config.toml
experts_per_token = 2
d_shared_expert = 192
moe_layers = [1, 2, 3, 4, 5, 6, 7, 8, 9, 10, 11, 12, 13]
router_score = "sigmoid"
balance_loss = 0.0193
rope_theta = 10000.0
qk_norm = false
init = "normal"
init_std_o = 0.00575
init_std_down = 0.00287
schedule = "wsd"
decay_fraction = 0.752
decay_shape = "linear"
final_lr_fraction = 0.05
batch_tokens = 131072
Below are experts of layer 6 (counted from 0) of a mixture-of-experts language model. Rows are named router (the router's row for the expert) and show model dimensions 0-255. Each number is 128 + 32 x the weight over its row's rms, rounded and kept within 0 to 255. Numbers have three digits each.
Before each expert's rows: "comes before" lists some tokens at least twice as common just after its tokens as in all text. This comes from a sample of Wikipedia text that the model never trained on. Tokens count by the router's weight.

# expert 53
comes before: " was", " he", " is", " the", " they", " it"
router:149072153089126114091149153159137169158102155130138116122088104114127083146114200133101099087156166132100130074076154165153122111143089109100113161146100091121143143100149099168087078093088131143114106111163141118138147076108146113100175148104221146141152108130160148098125133147194092116135206133130139145077107118150131169147114122135136117131104086164119094181170138140157146141127125133167111178089096144114138100106149142108071169103125102158140137208053130171074141169164053129157085156113155082168133130125130108083109108176139098154167110057144125131162085120132127141070046114069171124106145089125149167149137173142123106092172059146154121130112180103117135105127090134105062122127139088138102220164091154176142152126155118077043198087136185115134156163100130

# expert 44
comes before: "\n\n", "-", "\n", " -", " The", "{"
router:137115151113111104127132158124204161090084044091073159101110093122171130116091143119146101109023120098169137077113117159110099106138100176139118122026110137167111141124116136142122123128112100131111107155172102116103168123101144101090140139095150156122138125119156151183156176103224117095166164153095089143136131149154146167114149128027137089139146161101098151121120155084120106113095137122112140167113132192086138109158109130163105151145118118101120120153124076106058104121132104159173114208144137076156105117180164045086164108158144131142147157181118078109103166114157060161087131108073161062103111157146191147072125117153183106131122167168065177166146153109170145131145188134111068127112092136110113151125127157136151137079137100123108153104174128152135137173103090

# expert 20
comes before: "\n", "  ", " 1", " 0", " 2", " 3"
router:108155155129132101110121106083144104172119104104178156109065143119125099110154110117135125050118108108172133129153131087133141161150211165152122161138054111137162162073141128130117087104106123121103116195110108167120148166132159124141127151125145167131135156097162121114128159146133070157221126160089082166129122163165089172121120118108196119169109110098142167101130104061110082129114115096147146173114141133091156119183119194144149164126142135134120098176082106119145119087090091106125072195155131135141147126204225078128132146178128126189136140181100093131126072107164112156073070093087154099108099164097137143129203112165197082139122065169156176136152168120149175153132158100079117100108049127095094106133109173135146137147096138092140087146176129106175150119119101

# expert 110
comes before: " the", ":", " a", " his", " John", " ENG"
router:142140122114126050007152117142122147177118162091132112095083118188179126141110117115164114103140146156144160095107127112129146128079067142135131148112187108123117167103103137120162169090143156135116107147108075154158164125086114094109124140090120093141194152081102135123113129082150170148075147150138103140111142146114139110150115179121139151140146110107133168120140180086180097061173124107145152152090119160108119137149146127135077118117121063168086110173093073132103080117125093113178148127131187094126086158099136153166139084128175097113165130180081148093106140133150096186124109100116174155108097140146140108059129142132128152076115119121148136132187120122077080196149189101091026126114143187147103152156115173085135155150187096143095115156227172073135179119109077

# expert 81
comes before: ")", " |", ",", "–", " (", " –"
router:138067117103129119088141169067178183190047096137123162064157115172134128109143151161118103136091129187174098106162105160084094139099130206145103119154134054132097142168103118118151094161047147159107100173107115116077159127113152175167155124120100112121121099133158171145142139136102131058117085149107142131096109131091201130146125086138147088131167134099123229053149155113175102149139143132095130184079095121090137140126115135133101162138102157159124075106079091119130144129129121179115149128133162094158147120116142120080150143132150138085113142165075140138109120146080132100132132122067219091138123161112139159150158110204137109140108110178155157165110163066190174074141150151115097090116078161136148131154114111143157124090123091129157119051139128134141133167044115

# expert 98
comes before: "=", ":", " name", " classification", " information", " by"
router:107131115140141140076138100138121170146161154154181131063099092202212105130063126121112106159146138174102131086087122044092084138111176152218199074149112091112122125126128097160151104165081144188128104153110170097126148173138170164120120097147165174221152113136103119134120154096174123153159123139123116145114103146104142092092094150093110152120197104147100142091128121137150148154072089129097148206087139095063154151130102136145108142177074098155055100130151111062107166114149163119158059115107155149135168112131138159136125132139131159149152206112105141165108140154116112162072102150104093124099124146093115096104137095147121072103117121188091122193154160138086089106052159112150163150142092115131155165102143092106162114110131093097116165111166111094135129181108132

# expert 11
comes before: "ed", "ing", "er", "s", "|", "y"
router:149105139125089134139131182102138087108115096085152121096084118148130120088157090154148057133134154124088130128166109176141154131103115179127149116149110115131185126146194154208113087121155109100165152141153121169088151139166130163150135126142182104210148144120134139143118200094115155026093147160140131145082128183115210124139146128082109142148192102091102127123032064093190204141136167089110128160111105108078176156159102158140071124131139146144065134144133100125149094149122090104166129096120128120122112104092118059152093155127101117179158106054128158140102114126100156130125140125090130088127094070086136157086199111148111095095168077170157114158123102181133139131099109130068128172153131104140096114136121119121167148093139117081123156128215195130152120135104083

# expert 39
comes before: "al", "e", "ally", "ation", "s", "ate"
router:089109118112142108127108151108076125096051134115127152138161076149132080132155168130121128105130164152150129109114167161160082130111150071193188126151114146068123114137091126144133065125081115144165069147127103149073181192086152125119090136138120118151175107129119130118201131091079117148099111112097135131200119117160109152136128165127126079166198111082085163160089100150106163152109171136112151121109122170070144077122120152205071163125147067135094131157114168121157209108137145143135102098095121134219121149179134124066114127161124092161131161069100200134124092109125152117099124114142060120111086195113129134149140130113204167139101103096105125141094117145145217172112146105158137098089101156097141101070157137157163103120155169094094146115118166135116071191102108

# expert 70
comes before: "-", " of", " years", " round", "and", "ock"
router:086121206133140102104159093099110173132070103130192157122102131110171148082165134087112126155086134131124138121133157074126111110148140165134137126123114160141117120069104137106131128128115139077189096180154139107127138111122158079103239160115127174163152103090130114134224157125114141086076103103118128123126142106184173165144178051122167065149184110161072122122130114115156145069136179099133120110155111104126148113158145071099189151155115143110163143154068098116119146134122164151177113127145128081115148158119147090108115080147078146164163124096106096127113178117163153111048103151094141071090087146148115113134191133139107092087172127203136132176133155125084136068113181140132132147083132086089124107105135135206154080192124119113122109111122189102099069125076099

# expert 104
comes before: ")", "2", ".", "}", "{", "°"
router:063115114148174102136112149103187195143096126071091096112095122164153151117130128207145135130170215125149168089076067104095120133094142160161110132100181088096171130107082155152151128130089154108104141118099070114124124121113120152142141129099196151129140126184122115115123134147174141073108105095145078128182119105146151153091113144104114152142146148082131196068140117114110122106119178077133165219137111083137185114170136121090102167153083072190127112209079156131092119092181119134131097159104110093156110115140153144109135131181136147154187144119115192148097088145072152103109115119109127181082108144062074116147142138222132124114169184116101122099128103083197169089130179140094103096113119150136085145144117182146146111101150166085099114147126143147117136157105109

# expert 14
comes before: " |", "″", "%", " m", " km", "0"
router:077156173139132118090115164122149100128107181093141203087065135093115087084126164146217099166085118157118148145147102089091130124103160161094136143123135147101192134118103144188155095126141131135137114165116110105099145162084132138145162164152139170190145149169205138110151076065134118041120094078094163143141091165105168052169092130176102149124229114170092143139085108111137139123161159114102140105126157113150140158220111145196119144140158079117137114151100135146147147091102110164141134163163108109160124134095115214136156103127141147174199112141116153111088129133100074146102090116088175109149110099136113121153162177140141108079105086122113063153078097125145097109108133129128105165120091084083122149140201129143103106154133117112092153104120165098110146142051101

# expert 59
comes before: ",", ".", " |", " City", " State", "\n"
router:144131131170157128117171207113176141077164154106137138059094136124102115127109157136104124108142087144155132078149110155135139148138147105117141110167115128152109094058094136085131093164051126186146082175107089162106151178084148116131129069141124170159169190113188130136127127163106109104136106099131140185164113172128135099065162136146089042138092122094087139140102140135164086128143131085084150119151085163145126147136084188183067117148117152136102094114138152103080079114116091127109095142105108070162109038115128155118162137148100124116166174132054173160099113060058096129105164141118176135150139105187141142157128174172146105122123189157115101105194112145190144126140139092096101161097141100092110124077136150097138133121172111178103210170130076153144119167122107

# expert 19
comes before: " |", ")", ".", ",", ":", "–"
router:097135114168058122065171123132160157122126153104170129129069083112143101088087107141152103143190109145156128116141068115135095089112140113123082132074098138124145175083123088131179141137111139096117130142098067090085187153134165091074124166151183131162152090113169192153129098104067119116093125176167085141099107127107135168132125138126088093100139116124109134094080121158198101142105157136159121104103142122100134127164187162169142163140096131176139105105146131076114072055132165201173131125153158114173139136110126143128120151057140193155159140160100145093101149174071086135061085135171097142124115115102132149090126186138060096059148126091111087144131082104137120174121127103125094155140117124150159181108177190103147164134213105167129221138162110106111131138104123

# expert 15
comes before: " the", " a", " his", " to", " their", " her"
router:157163196085058137079136109060122116139158159154099137123140123066161150141083178100134069134098175194183148159113127147088093098143107174140138155161108146101112113114141108108205120130157114150189143104145145159090162118123140126099128112170124121146191148126131113164150174112111138037118167157148073162145068119113075105154123141129154129123123118059089175095085134159173102176090126157129155161096128145081133149099134128128113137117121088202109166154137138113143107050131115126155101162132111126150123087112143139104131116174144155142142138114143120077088111152096096141023129123081200113121139161208169170090117117173113105134138095068140116134154160145137162158107143119102106169125065152138137166154101110075152162166091120100087132153185144121165097160114023

# expert 10
comes before: " |", ";", "\n\n", "–", " been", " -"
router:104129168123132117103149192103227140114108086096123151102102101106168122100107145129132083067069052076161134072114121142103110101139107170147110133047143102146126151132102155135132109117121080122121148157154128129110167111107149082114160169085150149147157123135161152156155139110180122108196121175101096154143111152159124155087147100079158100148160192112082159117129154071133119081077133118116144178115115175104157117165107125154125170150089098146125118164083059112050082101129092164165112175198148090161102104153152018083163103145143175157147147196116099132119125141170039166093160112090181108109106132136152152108148111173129104131145154091112149168149157086159165052165149116114061120124087159111116145109127171134161123108143102105113151137180147139143118144113080

# expert 115
comes before: "=", "\n\n", "\n", " =", " in", " team"
router:160095181118128090076140169134137158185136076109079103095136084159154112114102119136156116091143182155168127106116070074089124151105115138188097105097080154172099177075130168114121145133079103096125049166179025183118179150137146130132172088108123183156113088162114181110109161090114112097132115114029107123117132135173111118156143143081088116152193111127099149137107118087127174137026108156070165186109099128124137119146120156100134159103126100117126111186110116131086125124154116139129091173116156126185159142132167136111154139095087166126140111163109131093169091150098110156079079104127166092163124152187130134106124094176140112122078120082103140165163110100129186129162170075159116111178130137153163091205153130149155100123118123149129141087178122151191142120119116

# expert 40
comes before: "s", "ce", " of", "y", "atic", " and"
router:144139110081148107094168118064123080141113142127148107104116091123165107099136213178157095120117133121126130119082112144169115116120208122151159150078119151116077134085113151180108093153100185112144108136171110078098156139113160113165148181090110141113120099158148117150130191140130158108103084186125154105126106106114122116165113127156113035148160113098182164132144134095128168168077146145081179149127127184121149183122114166170131147146100144184064118122153147126151138146130093124138101145123121125153054105082126191121127125161160114162151132084070077081121159186168055139128112120057151127148140067139097138153207103146166066095167154109058089154089114162102164102128214101130128123129130117122055186102160124173174125114163160101139145117084144132142065099121124

# expert 88
comes before: "  ", "\n", " 1", " 2", " 3", " 0"
router:112133165136102093079113080111130105086142093131163183109132114195136088080127197103154104098107073128151129094134153073106138069131174123120118147125113085157141105072141124113141154119108140143096052157138107152081189063112173059137091095093137179136103085083218109132124162098123130144115180159097055153164112135123129132080129106122122131181126121151140134084147170062151172089029108095141125163131124138025157125136093123195094169137112157182108089167097119104125189100079126165129103120146161112155107073184146114126142128151169151224136160086104173081150122113167132200136100132147162133128087106131144145130124135142112116087150124129134099139115161115191125146125128129100110153122134134130143194122151139126126148167132106087146092137191161120162096137161089

# expert 28
comes before: "  ", "\n", "-", " Total", " 2", " 4"
router:126136177134111165136133118061107097092139149137112128104170146127180082093130135114132087085124141167139155125094106114123137136104164136084163132158099187119112138105152157139219090141079116143158112167106148100169109141087121105128124146062130169130136134127135117173199181096066120154105065144147119173161129112140176089140140137105162088083166104068117177086068131054108093126116140095119135150141154097172111129174146154139091180131124077127075109151125147078117145093094095130177090131178161095130094100137182146144180132106121112191161137106108154126138010148147159088127107108119156154075151145122198127138107109150095077087149104138145159134125113101183117110072159117115068106199129187123171179178174096158113129111125112056122162139147167095158131180080145

# expert 76
comes before: "\n", "  ", " 0", " —", " 1", " 2"
router:125130161135154101137129117112133103160070084073156181084087134160099105147133129136193102090100118126130193057158146118122098116135157129131088110124079070075159154079130192110092116125093145162141123142212121147148156164104112137127152148114140133148135152165197112139154142138085075136156116161120150161168119158150116143163151105145183110163114129109089122147132104093111081133097143115139157203136139164079148105140119123166125171117116147158084139167132104147113184092070150152105071151110146127144132046087183081077144137114157182171156156077097082077119080108176104162102132084040105123100093115123106129117159116136231102139109074101142167140154160114162115156133127111103109175117074152136097159105085153116150144164106094105088136152167131027149130117052156

# expert 30
comes before: " of", ".", ",", " and", " were", " in"
router:104144170086133132085180144051171134115116093126097145118036113104100114125047122161106113108166093163105143030113075071116136092124136188158126107101116048098180130110073183205117131152141151209212148147124138120113162098117185161114132163149115147141135151137151165107145151135146124092071124160116128162143086197138094162156222136108127019146111149091135108120130070083116125129053112147111150148115092117129166143144115171149148130147141097149106090126187088099126143131144083146134090186141158100141152125152134181118134103171147107157145139132128139107147085147179076125114132121131098111122057158165083111117098144159151125106118151145138131157118123140107071130127184098174122102109143136111095112170104125146144141126147148143066164091182130108122139166153098

# expert 103
comes before: "S", ".", "\n\n", " The", "5", "C"
router:107105176102118059167135079136178158107039150074105128108109155096161131055115108115170147063154099082153079127115077149126175105127094154169137160163155100136137157085015142101127101132120129157164130125109143140157165060112144107122122140131132139127206088145183126099200123123101121186111157109160126155115104159170139149106177128158138134118132159083085162090074182113106108105107167130130168128108152166143108135208108149170074114127118145126116057107110117136115138134104130131191124141104116113106130119186145151157127051149179118150105125124144127109121129102122120119118120119136113133148128127105081125179157172188151122052138091121149091173118095047150137150144072139111099172135129136079127192165131170083161196169150106126126148074176128145136067132128067

# expert 13
comes before: "=", "The", "In", "-", "On", "|"
router:131131197137090143027182151187124167081116127082097147124027075145105146101153162125169105138150125122131147078070106098130095102126169118142166098135152104089052135118110132112134126110111132082087125136139091144136170142093155141130133155131138178218165053107189116129084131117101131118134109141136142133117149123131167146066113148116134150147138123109115125080134081103121156103072186141099130174118102095162122114167107178153127151155088105176118127117165140129156156097091154140129127111172166120134144103121122160120139127147088065087140142098107190065145097140176130117128157135100128111126079113146102167186133132193098141143113127150138142183166149038146124139155158120146102106152092122174164144177101212071146147145123048110165094078141144150165130166033088

# expert 33
comes before: " |", "|", " ·", " JPL", ";", "wat"
router:119092154141200111134155163124082157161111127113084114105087097130142093156130107148180112126131170118101106076131097131135095149116093163113092117134118069072087170128094164182127084149114103127142203150205127172143103097137100145150179167127162134155153130163127148163180116090148116136180114076089076095124097160174077165094156132158124127157161107074137130118118112112124081127097197109114178213138181142078130104138117118098187117164091101149111192138133049131153048127099092141132093161109136114145149144116156057111174120175106154111139126144122114158135140124091058142165115112060145127121112147171129124132083159128129149125133154062160141170195116147187175118140189104107081155164103183117088154127122126062157123064149066110067137134136114140132177147116131

# expert 46
comes before: ",", "\n", " (", " and", "\"", " is"
router:147131162139109110073143134159108176053067072143120161100111131178136125154109149148208107099120090160132163103137145069116148155122078117166136121136089156114148138117098185125125121109125102153103126151133105101068129061118122086116191118108164178136182144128161139172153093157108117128129081122162120136091117159138173082051159108156140080138117093108162186082115215064146130095057154005148156120128104080138119060144134151108168134155105148157124095105158144076105138147099118113138114220065132103105109099170138088118127101078139077107142158139143140106123166177139084141144164124103077084116143214080138130120152180139164130119169172152112055140122109094131119115141153103109150130124125151121111174160157115165127156136114096126129184127124107128080100126122184

# expert 41
comes before: ".", " States", ",", " York", " Carolina", " Jersey"
router:122125122097132164116145176152158161104111200167129211074113118153116131130104104100186094124145052108133166129152131112109118121117181151109131087101119072118090128121137109114152138052120086158139126136103159178094149128111197117147138111169129172136138089139143136120175166075116114147184135069107121126141115171129145146070130141100106053122183075152121124060112130127155099111117179121122117158130121115077146186152094122161102133192098082135100077134157134061130106154067101196131138201171165097123130121191147115110127130097106156097164157124152163145108107141128085091121100113109185114096119116144194133129125212148133091141116128181129147145097220162147107106126135100124095135075117125071141114086152192071176164110140148161097185114114145146110129197064101

# expert 2
comes before: " the", " List", " \"", " Pu", " Bra", " Species"
router:086099115109081127129130140115205126162157057125080141057081114175165143062142151100124119118086131133070151165091170168101078127103127180144078121139050116184070146134129177098184100108128115162098066132137143144101174119093149110125165124109165158119131147078155134173161149097137130131091188107118108145119112138165145119119122130047126148101175137142095124087127095078111175061059111097127140185096141203068142101145096131137170153141123113136126169141122127112122076082188095174152136107177119098141102115114147110132135127154162145117128158151099095136123148140183078157118091086101134058129115163099148132160127159162219131096111068107119103136129115136148162127099116119170078172154098098141145184197163198136145139137139112105109140122160164119137047149109100

# expert 8
comes before: " the", " as", " result", "|", " a", " be"
router:186133121114108132080152083138155145092164191110064154116145149122187122098108157133106128049070107100088135085099092096104064136124138176098114085151166072122138226082135167106151114118162129108127126132169101131145149141158129086086110092135091081130119134149184139161130122122161126073085180129153112172123135138160110127088162066162122142131130142105116136072132121130093103112135125171103178148115129095083158161125103104119125143159121103073142081163135124141105198058135108221158133128111149098151161131140143141118166126183146206120188137088153140111076146115118087153100088117028183080151083113117121143111089145125225130088143105140073104140100165141181073181123088090106129126129105105141133175157149092121155143109117123104161135104100123089113133185090151

# expert 35
comes before: " of", "s", ",", "'", " and", "."
router:073024114136138138116146160132081167131090151092150105098107139114160102151077173118125088094081091127107144136120095129114130105165163192113122165120124114148109176117086173149085133115108133224188071150163128164150119142116144118083142141095130094151142101178161132069127155147109149113121138124084162118115101125164159128135126089056127088193114140129086109084136144049141116155106168102153160146122089106116153186138122193165159129121111145123084148141158067072138155094209095141168094155080105122137169131132107185127086118141124141168110161157121150115117112175161099151105061118087117128107102173139085165062140145157106146147086128105145153132146150091123061161135157071162071167195139138134146155149099191188170110099154154059127099123136153081106127143175080

# expert 43
comes before: "–", " |", ".", ",", ";", ":"
router:116159199157069107102177185163133134107096163123101235133117093066158123078082146140139132141123136127105182076122152095096108080105108123151119148118105106061161124124075126122173121138143156142114095126100144116094203145105135134150159093105156149147154080142205125186108140120112103078169075156083119156084148126151122139119118136089126089100191121106147124127120154080145157154118148134151131186133061103090152195117100111158119144166109110138121122133145140097146089131096149116229081181091131125111101135106159123057196158159125124094177146138123081145091092173096072178076157081091121140096107165155194131124090147170145100086136122095128126185146131121107185149123120121103050153165130133057169130108125115159140118056159140103091127139161143153107107116141107

# expert 37
comes before: ":", " zone", " by", " code", " Density", " office"
router:116140110151168138120156123085126168105164183114137081140137123141157123126146124131145113076164156115169176036059057117116124120142124181163126101086173122089188117117145104116140104122107152163108177147101110122155096069108106111148171120072224129181104138159108161123154114150195076077162088117174070128145108130189077113095137143184123122148147123102083177127129134104121127154119166126119145224102150078117186148104162130107107153181098088148091110162118125116076132094126100128115054097098162155096140140145150138130155158161126144241157103157133188163062057057084091132128109133136134143108131131104111127152177107171112128128180146116080089122189127082129112110110133110111133107179117198137123130122129149130140095120169109080159115129156113165155123115100102

# expert 73
comes before: " |", "\n", ",", "\n\n", ";", "."
router:084147144076164126115155156042164165104094139103183134122148111103215145111123180115086071127103062096099144053163155159110167117151102140136186142085164098132121137111123130126144122131136103086119110151199127134072136195140149093137150133108149171108137132109163150093132123107151108124130124094105149128163120111157146187078140133108163113150179205134062150099129215116151127138066114091129125161083121111100146114191122146163089129121125135154119151108126112164114185144121078129141083174092145115114159120132135107110122128118140169134192138143148108098116058148164124187147135066044167076101150118144145122072128137166107146147079168142069091118149123101133089124131128120091077127142096078138101158222124175134148164137128118174028125117169176104163099151127091

# expert 12
comes before: " to", " the", " in", " by", " a", " that"
router:057115195180089110164156182063113120157149121111112146152079092091110119127063106141138107088070101223107111114127109110119123133138112193160203118143107067087116121099090119116129127171108130115156140169120119087119187135066139148106131148125136157192187086088118160128126168116157096097175137065133125132142076138134165132124128129153105102124115156119101136103065100122139098099049083157104174130152073164080164122134114166152106139122102067184102080120169126083169129090128052166179091208138089152168133115137165104128154126143141152155139115114095107187141145135103108138136104131017144110116157105195109145108145094182104094142102135163131136123149131149195135157090115062184102113117072166124156143134108142151170137144137134145156127152130150097143134131157100

# expert 94
comes before: "ion", "ive", "ing", "-", "h", "ions"
router:176069156137107113133190146155135122134055140116139140131182137113130158122103111079152152109103102196123109095067151153125093135131081104128153066097109132176117123075122196194179123147102103084136138134095114070147162093074153123156130098084130094159156164102144143157078161099089108112118070231097092141161144171145131165118157156096156139181167122097093117172105177143128134131103130078105119130144128103155135114171043163147159127149130099151127095149098087114093110023149105161119111209162189150129113144093133101126126108137158125175195146084156179167117105117111154150114186075105168089110128134148103194121196109102150137095119060096153117114129143137161114052113099110168119172082156137110101176106148129113109106111145106132146098133136149138110172132087118

# expert 55
comes before: " was", " in", " life", "=", " father", " career"
router:134088178098172127140138185068138075160044176066163139113130132087125098144119129137105140094128078150209178080113101128085073144200169174193189112133150127114135147106108109133133110116146153155126073132172103171102164151055157101105147100123103117158158105183153147155183122105154087107193112173117119110121083127194109136090137120152120126137101094090136118071135101076124108114090141112135150113114091194111125148112124188118132162125107097141129099096165117123132130114106095137139077148107177098153121139129160142138176113139111106060134119099125121053149091171125096098157105118080210101127078085150152151133115142135168107129157120094099159175202120088181135135081094142166140148115122195100168110112145160121134134172207052122114133115191117134154098115134093

# expert 85
comes before: " the", " a", " birth", " Historic", " Representatives", " this"
router:107095142214079103133119150110199154166148129131103112064169133137181125101138132101185121169165104136090187117073125107128077073149101103158100120164097107182113128144154149134173123044162128172158079121192140169110102092088130060086155197115121100140127102094159142141178145123116096113156157110182107148114065102149158141152141141125143149145172151142070115112099101153190161067121163140094155183127103137136157092154102143146180139158109106108100191155107116126100130102160103137132102133161154117150131113061149093105153105117106114145125103144069106119147076142117095193105081100077143087136137168111117124147105114144112115058149096103101100121191090093116123109073095100165076168175105136124119214119153171070134121175121123130086165116159103123161094166121055

# expert 91
comes before: "|", "-", "Rep", "Source", "Rec", "Re"
router:165103167154171128091117119098166152124085087103127157123092079173141080094136132117191080131120165126131157125121083098110157117121155112148167122156155093125092178084079144101131113151116119135120136139139106138130155109117158142165198131132151140196172133203184143146097181104167125067176152155178113120106094139150118110107139085099145139137174174087120143140093168109157108156084107137113118189073136068103132111169101146124121146121143108159104139111168087124142082100147070181178084171085201077120145106115133084116129121137104106131141138103119170187093159185113176135108122104044131118102145124102082133139103087142135126099127059147112064217113173151128180121107166143159065089182093146130064136181166120152142094179147067091068132115155148126101074162091125

# expert 82
comes before: "\n", "  ", " %", " Votes", " Notes", " ±"
router:076119151147184113120119161104134131125129093104128190095131108102132153086126190147123086104144118125113114076070140150126124093161142114197102149099119093130101162060163102117113171168088152121119131124185105112095143148129137124142116074119150120122143072086125153131124125122177118103114139144173112128133104148143107170110135132080144085141181127135145158151127084154134136141108137124139168130126176109127158131168119186136136148113085117205126104152082027034085095099108077121127107129109114107182078137092112076092203122192054142145161194168117132070127077164111148167106136117087164158115126136119076118160128082106176083159170121077098151137128144088131120097093226144078069173170106115102064177116111131155153210089114117141120133155145125142132095174178094

# expert 69
comes before: ",", "°", ".", "–", " August", " May"
router:069149177125081148106162159053176202122079177115136145130140092142129150034090133183125103090113092166170167077062139103059111083137117121214174125155137078131174111146094122117190113116128152139093053116113084087056139150122147138128093130082126170118153093143126127155127117148130094079171108137136095172111133111154200129123115130115157087149159170149121189106143176160188123075118121132123156185118099135116181157150119168195083168163106147148142134129085103087098151090138161164193107162151100116123088107115157118101128110119142093122171141116104116136088112139092098106078135111116166182088125200165176135140109117169130048087154151116150101158138113153156099076082126131092071108136136162139159100117116169135143121111125140136100126138109107130120075146121082

# expert 27
comes before: "ed", "ing", "ion", "s", "ive", "ment"
router:158106135136083146101140155124141092099157109144115122107090133104173084110136153063162128122181121145175142103083103076139128154180111130211120163163088107123086096100181129154179107135124070138172147129147099103129129136165141127080138143119153127220145153160156159199094104123091126056114164195102127137105109127149092154096171160075119110143173100127126133128100083131185151137115194112052142178122174179088185127170075114143105139152107142128078136099129144084146105074088104120133132108095136118107054073161149160099156101111063134184194129071132170110109090177081105161140155145119185075135086103074070148147175082138137140099132084152121159117130146116151134110076157143138105172155148180080104159086156092163135085114145162148150139098103130115149106160150103

# expert 80
comes before: " the", " his", " other", " these", " them", " their"
router:085058129145046105107143197062135156149095167143123117093111134116171102143095120118115134140106063173108153145115129099098070107125107107142144095133119131127137107138125163134160131105133094116191063127185135141163111064100135133089168179106085099152140175129164118158089113168164121108100204127169121150199152160154165099111129117140159098168137111108113092151139214145105178078101152136125139205100102155072123127195091168124123147212099106092111133215147139145104136054106084161188078101096151098119143075103135144128134130175194135135135115101130123085112102074171078134104111107128117145147107111114171127116113183123121132056136154170133112153135134105133126180082094108120129102178079180127171170128112118157137142157111144080091153095129140102138155152082076

# expert 18
comes before: " (", " |", ")", "^", " of", ":"
router:129156160089105100092158161116094141107066136107209114133095107185222085155115098123125096154108052159120133093112154150124134149124104135121155124083059062156142074155095148094103114158140127133117118135100065158150155138127090146120154108126139203155102131178119184086122132069197084078165189085099151173091104164156156147174142146143142078086122142112084161171137153062091095122082178170148173149145116129127143187105125161120035139157119077107125119182147125104078145145116105160125122121100230096110148083124170118113142101129106173191127127141154158131086124146149134136125063149083104109147150077132084169124093122162173128141137140142089153169132150096141128165145141102158115128160074170137100124119150173122141113106130076111092119105095161164157087142103098

# expert 25
comes before: " |", "|", ";", " /", ":", "("
router:053105149097135120086164140135122144135142152139157167096137089148166104112116102155168108180168106104108096107098117099118145116111080135100090118094148100138107150167138108185143150116134126149156094137255126137081143090092113126172164120135151111144128088176119159108204121084145128098106147134099051132174084159146116119095150143103097138116224131130109173155106103109098147134036165134144179162153120146086152134092132140107141150126125113162144149118119083079073101158091085164118126134126134123086124104157123151117157139194047173108131180148121202106144124127135065147142139137067123151167108154241111143160088111139120128133151110109064127169149102150103143105095191118164061159162159160122119112132115088107120117040106059106131135141091104113135124143088087

# expert 72
comes before: "l", "nt", "ti", "n", "ble", "te"
router:143130189063098117103172081112111148118134118159172102099154139150131119075134100116138121078139073138128192145101113168128160147099185135163212172102148140095087109067089193151113111107130083170107061113198133125111154127111111072120132120106187172192163115120174150124171090099134132125077139105144107100142120154146128116099128118131139133130148084117163076160091137085090100164189102118125108126124143135054093137179119148149093137180088090137151127156074192087103118118137169159153111149143068107115133069165141111104186131117174191148145099126138142149150134150144157114092137159115043121093150087081129153096116141190147122123125160101123101208148114148092156082103092068128127136205058125114091134119176161142166144173206119119118134108163099103135144168151131

# expert 45
comes before: " |", "-", "|", " medal", " hold", " place"
router:158045114129127131156160130075068178125148069105116110097111083105166039148054105093185090156145151169153062054126109154105095125114104142152176124122100149128073130160091119174142127126145106133143112153203091152112130082132129135111189129096126199145146133095116146119175173139197122068078145106121084119165101162181107166133133182143097108123143144099082168148126131079165134159057168114113148166120142121086133117138112118134130132159122096160138146115181102119109106156148110181143051111171135141150142101158140122113145102189162110131130090141120137160139110108074122123140075162153133107127103134143151154161073155157104156147132228129118064133173101188141139124177153163163059154184129141151130101152115177130127108160187081097123120101126161120097094114136068

# expert 96
comes before: " |", ",", " School", " (", "s", "–"
router:160076154159177119143185198128125171127073099096111156111136106101112128131115140088172138118129141137190115108130107109138178069165152075124137145081060159121101123073045113164089087147132133142135126167150055178092096141125100126178161097059152155146118078201109151188128144110152102133202114092100102121069057148135114165082144125136107112147143120127136151061114100158177102169112159166104173116097122123092169146130094136137091150138116152120102090139111134119039101158104132149138072158072102112151164114128117108103145074123159115138152149135133158107085159073132114132164162103112165093095159161189177106138106143164108159152104205152113100147137132173126162114165121166115033168157117156080098150123181192127160107142129139142098159092186113142129143151129137

# expert 120
comes before: " the", " a", " well", " an", " \"", " his"
router:080103169115092085091147118123131128151069154117109124117045151130138149132093130105139118122082125185084132132132150086133131149158128179119126112130103072160153188097122158082206111174093096142169075116149069137080106106120177127164171198151153170133155126112126147081134162114157119071069053150152102127112135139148109130102142147139136183141135170154116105065109132081129165081147171108162185186119147112067152122151122158175097123169097109185163144173133182126109157081157103161169089165153109073129132070162119115101127136164159140113149107084117138129149125165170100184121131089065138109040114163202147153089142102128160109108104127132101097132110131140097086136119148094123120148166044184054120121102137127129115180085128075115158107138177178119111119115152079